python train.py --d_model=256 --router_score="sigmoid" --positions="learned" --attn_scale=0.125 --parallel_block=false --init_std_qkv=0.0312 --init_std_up=0.0312 --init_std_down=0.0 --optimizer="muon_variant" --beta1=0.93 --decay_fraction=0.632 --decay_shape="linear" --train_tokens=704200000
Below are experts of layer 2 (counted from 0) of a mixture-of-experts language model. Rows are named router (the router's row for the expert), down (a neuron's output weights, with its number) and show model dimensions 0-255. Each number is 128 + 32 x the weight over its row's rms, rounded and kept within 0 to 255. Numbers have three digits each.
After each expert's rows: "comes before" lists some tokens at least twice as common just after its tokens as in all text. This comes from a sample of Wikipedia text that the model never trained on. Tokens count by the router's weight.

# expert 14
router:145108130179068105162095118142148179111136123118159099096111193133090228174123142143084154113116172124222115108123123120136139137112118071129114137176101162113110122091134171138120151152106145132148124150120043112107162149148143159141139144118163141125102092139188104125175084153114136110133147151192115151124131136081175098146087082189149097129167123142100156109189129119095115171135133171124084154132080084184078126053176088157129189167151174151147117172123118143035106141106185150121139158109171133100076152128168209125162138093153112177134131114149117120087138166179099162113106182109107119109121135128099171123166078068173172116133113129121081146105184076119189105152115134130118069138159177127167084136095139113101184107147092141139092146099172134125132204135103
down2:136157106109118088140083134094140118129144072148144130103154078096129120100104164110161154154069111083167117139103163162153133132137059108163187089124114181107129073119138126146127173166143125086115062133148131172110146145153108099129122092086134071122099089121091116117114142128171074064158108092149167157139206151123166069107088107094119102146110109125098081152211103024140101132104118121157121138126111092167102142106062138138127108129112122091070129176102155128127148032114112039107098122076095116120144137125112194132123127104170133148194103108172152141060130148122133168124117174108147133134099082092111111126104188169146142136135170141143125145095139085152130157131148092158159183086176062149079083133077065158122148140147149139188208105159124137153124134074137
comes before: "1", " ", "2", "3", "4", " —"

# expert 22
router:187135155158166104096079085107182113126166161143188124130116170125201097145160137114133081124132067126114118159137168132144127096106110101107155135157143131081133136139152073140146091091114078112186165113165135143134042151147142115135176044099154144172117142118131139178123099113109006111104092113098127064106091131091109142135153120118136146154145165161118141131137100122162153096047104143163051108176114132093129095157152121102115166132146117142115170106123136105096127137105147120154127184078089071159079091159141107121125125103134120095185105200112165169146180139080165154169094123118109107132134158157119069167111168071166115090117134051114179170116096174122174094090159101191172130110112156142124111130127115121158163083173125106136103131130079142148096148098040
down2:105092161105103099095152153185139083148162104101187091130112143159192105155111105139183120106128160180086108148129171094112119122103127145134150203126152171076139153137144152141066127098093180099071092128167152117136135037080144151127105141087124086118168081109132135127150133102115115114102168132163175148101102177124064101116211111112161116109153108183151154147143151135169099100195109100098123095086160120082117165108125082127189082066126109158099115144076087114181123129130132090065127098117141100129133109115152128183123231110142119100107110191121124109115119175164110121111123105185142184116119179135148165155134031118119097224182155165149105104128095133132083133097127121156118112135141129099123108112155198124112150134085128170168079153125088165135122105093126
comes before: " ", " the", "\n", " his", "See", " \""

# expert 24
router:165159119138125116134096128141121189133137143118124063135174101132148139104130141103172142094141146108167166095133206143130095086120081127089164113120100128022163106076132124108123104076151112038119129174097120133176104106156106168125130165104186142089159087065180132102090131089155082147121131123115147137094133144116157155117084153123120181142090204121104134088116087143121191148068087122176063095169148129181086068119173115047125121169127144154161163136151167089093189221131102136150195114097100091120107096156138092145138099105155122141144127108116160164124136167134155144127081078138119130113095117103132165094080134118150170157125118131134104103144144162086143175109137089139204171097157167143096130107092145095122161142171219133099126161108101101082157141132093
down1:141121149158123105162179179133148188121102109112073155121115088127116085141114107161142170084155149046142136034097117142196098131146099095103111109104144132137055123046172080086164123109099118134159140145154109068152131097153072117092097124151159198147105154133147089163127115188111121116073115135147133113134210146082095105076113145166121143131137149119065094113110111155150125142128174118104114124144161164101121078135104136097117149064160124117116117143120146127125127107188186113136152193112121120113130087126107159124159098141126093146132166074083102134088126178085085109083140142173145171125070177177062176188135103176144115107175077185147160108153119119152164107084156093119140100074111090117133121067120058105106110088192123090146101079177116163097126127123119
comes before: " ", "---|---|---|---|", "N", " Total", " Year", "E"

# expert 28
router:142132142131113109150059101088170171159145092115136142131179144120150121088176163135168128103175084073160127105123145116155163181158091148111176142089132187137132131084084130141137076133141153119037129138191127137171118141159060042193137138121166133128133092126182107057148114153098061169147100133083145100105091133054125155119076155185125151135132166127126132118185092135120138100122078112152105130138194103164123090102140100115097087117105114106107172186181094119149136190106175141106155153125164098172133088178197084160138138125173116118115083079118135179104176161137133128144158128160099085165170090122131121100153097113029074060123113161112112150188082114112092132112130111106169087089161111114121164156110139126103151108116164132155119173132102113143127112104082
down5:110184124151121072163115150130157144114156128123117111061174121123075090111133146132102137098083139124160184100049138120124135070071141105119143139116157170093128200153110109091103159107140128167138138115129103049144162082130175173140179143140106121137120117090078094121134080194111116100073154045137107145135143118128128099113136183077107148138114154114157082144111139178111108124174166121091163096129156108127131182118138107120146068121162113116112180146081176138193155117039097138142137127153066146167118105097149125118124246149127141141152146142082133146106135116170092163152161159129111195152124123047083166134112109141133144131159134105134129083048126130112144135108162156137123126169107120098205205089123113082078132200115097086136129195098091128130119106143118
comes before: " of", "s", ",", ".", " and", " in"

# expert 36
router:148189120169132115108109154097119092123141121151124157105196135144116134112116246121108114142133126050132092096141146135148134119175069112112160118087101149143168136130105101133178126074133094144083205133200130121125118136159096120127090138123145145153170112130218123139112134100144110170148093134107137148095143119140065163170120112144087166125118144153075134121159091146132116116097120164141144110133165079173116112082110087134146128070104110109186164181183128084111224152106191112122101135069140099143110149217171162153106123157211137147099093124110187144180218172136130185199137147126140072145096133134178114122107109144109176075123115129114122161135109152128109154128137093151109139095184143121075086143147150079111148130115158138119121175111102128141125222113109
down3:149140097139189081097140178125102057094150099091145137078157134145142098187171132126125092129156135146144099142153124112035122084097129096141167149132119099096152121097148140077078161106120145113142113110130078116106097055145143098131088115133115162140133131110140099075130173154154116189104182171115085120092114087158086103097185166146098025112163082099110218138102112154151101148080134112145110157148113132183145147152112121082165123103131098106110143106154127117169125142145126130155079132124132183137118135101122129102195159127122168150146159089121120125122144138153197101059113112128128133138126146146166114176128127090178145110083176098111088165139108140159103181195156184099089115163104098107118165074165126085169131168130119098161024129033163185099165131157136
comes before: "\n", " of", ".", ",", " The", " and"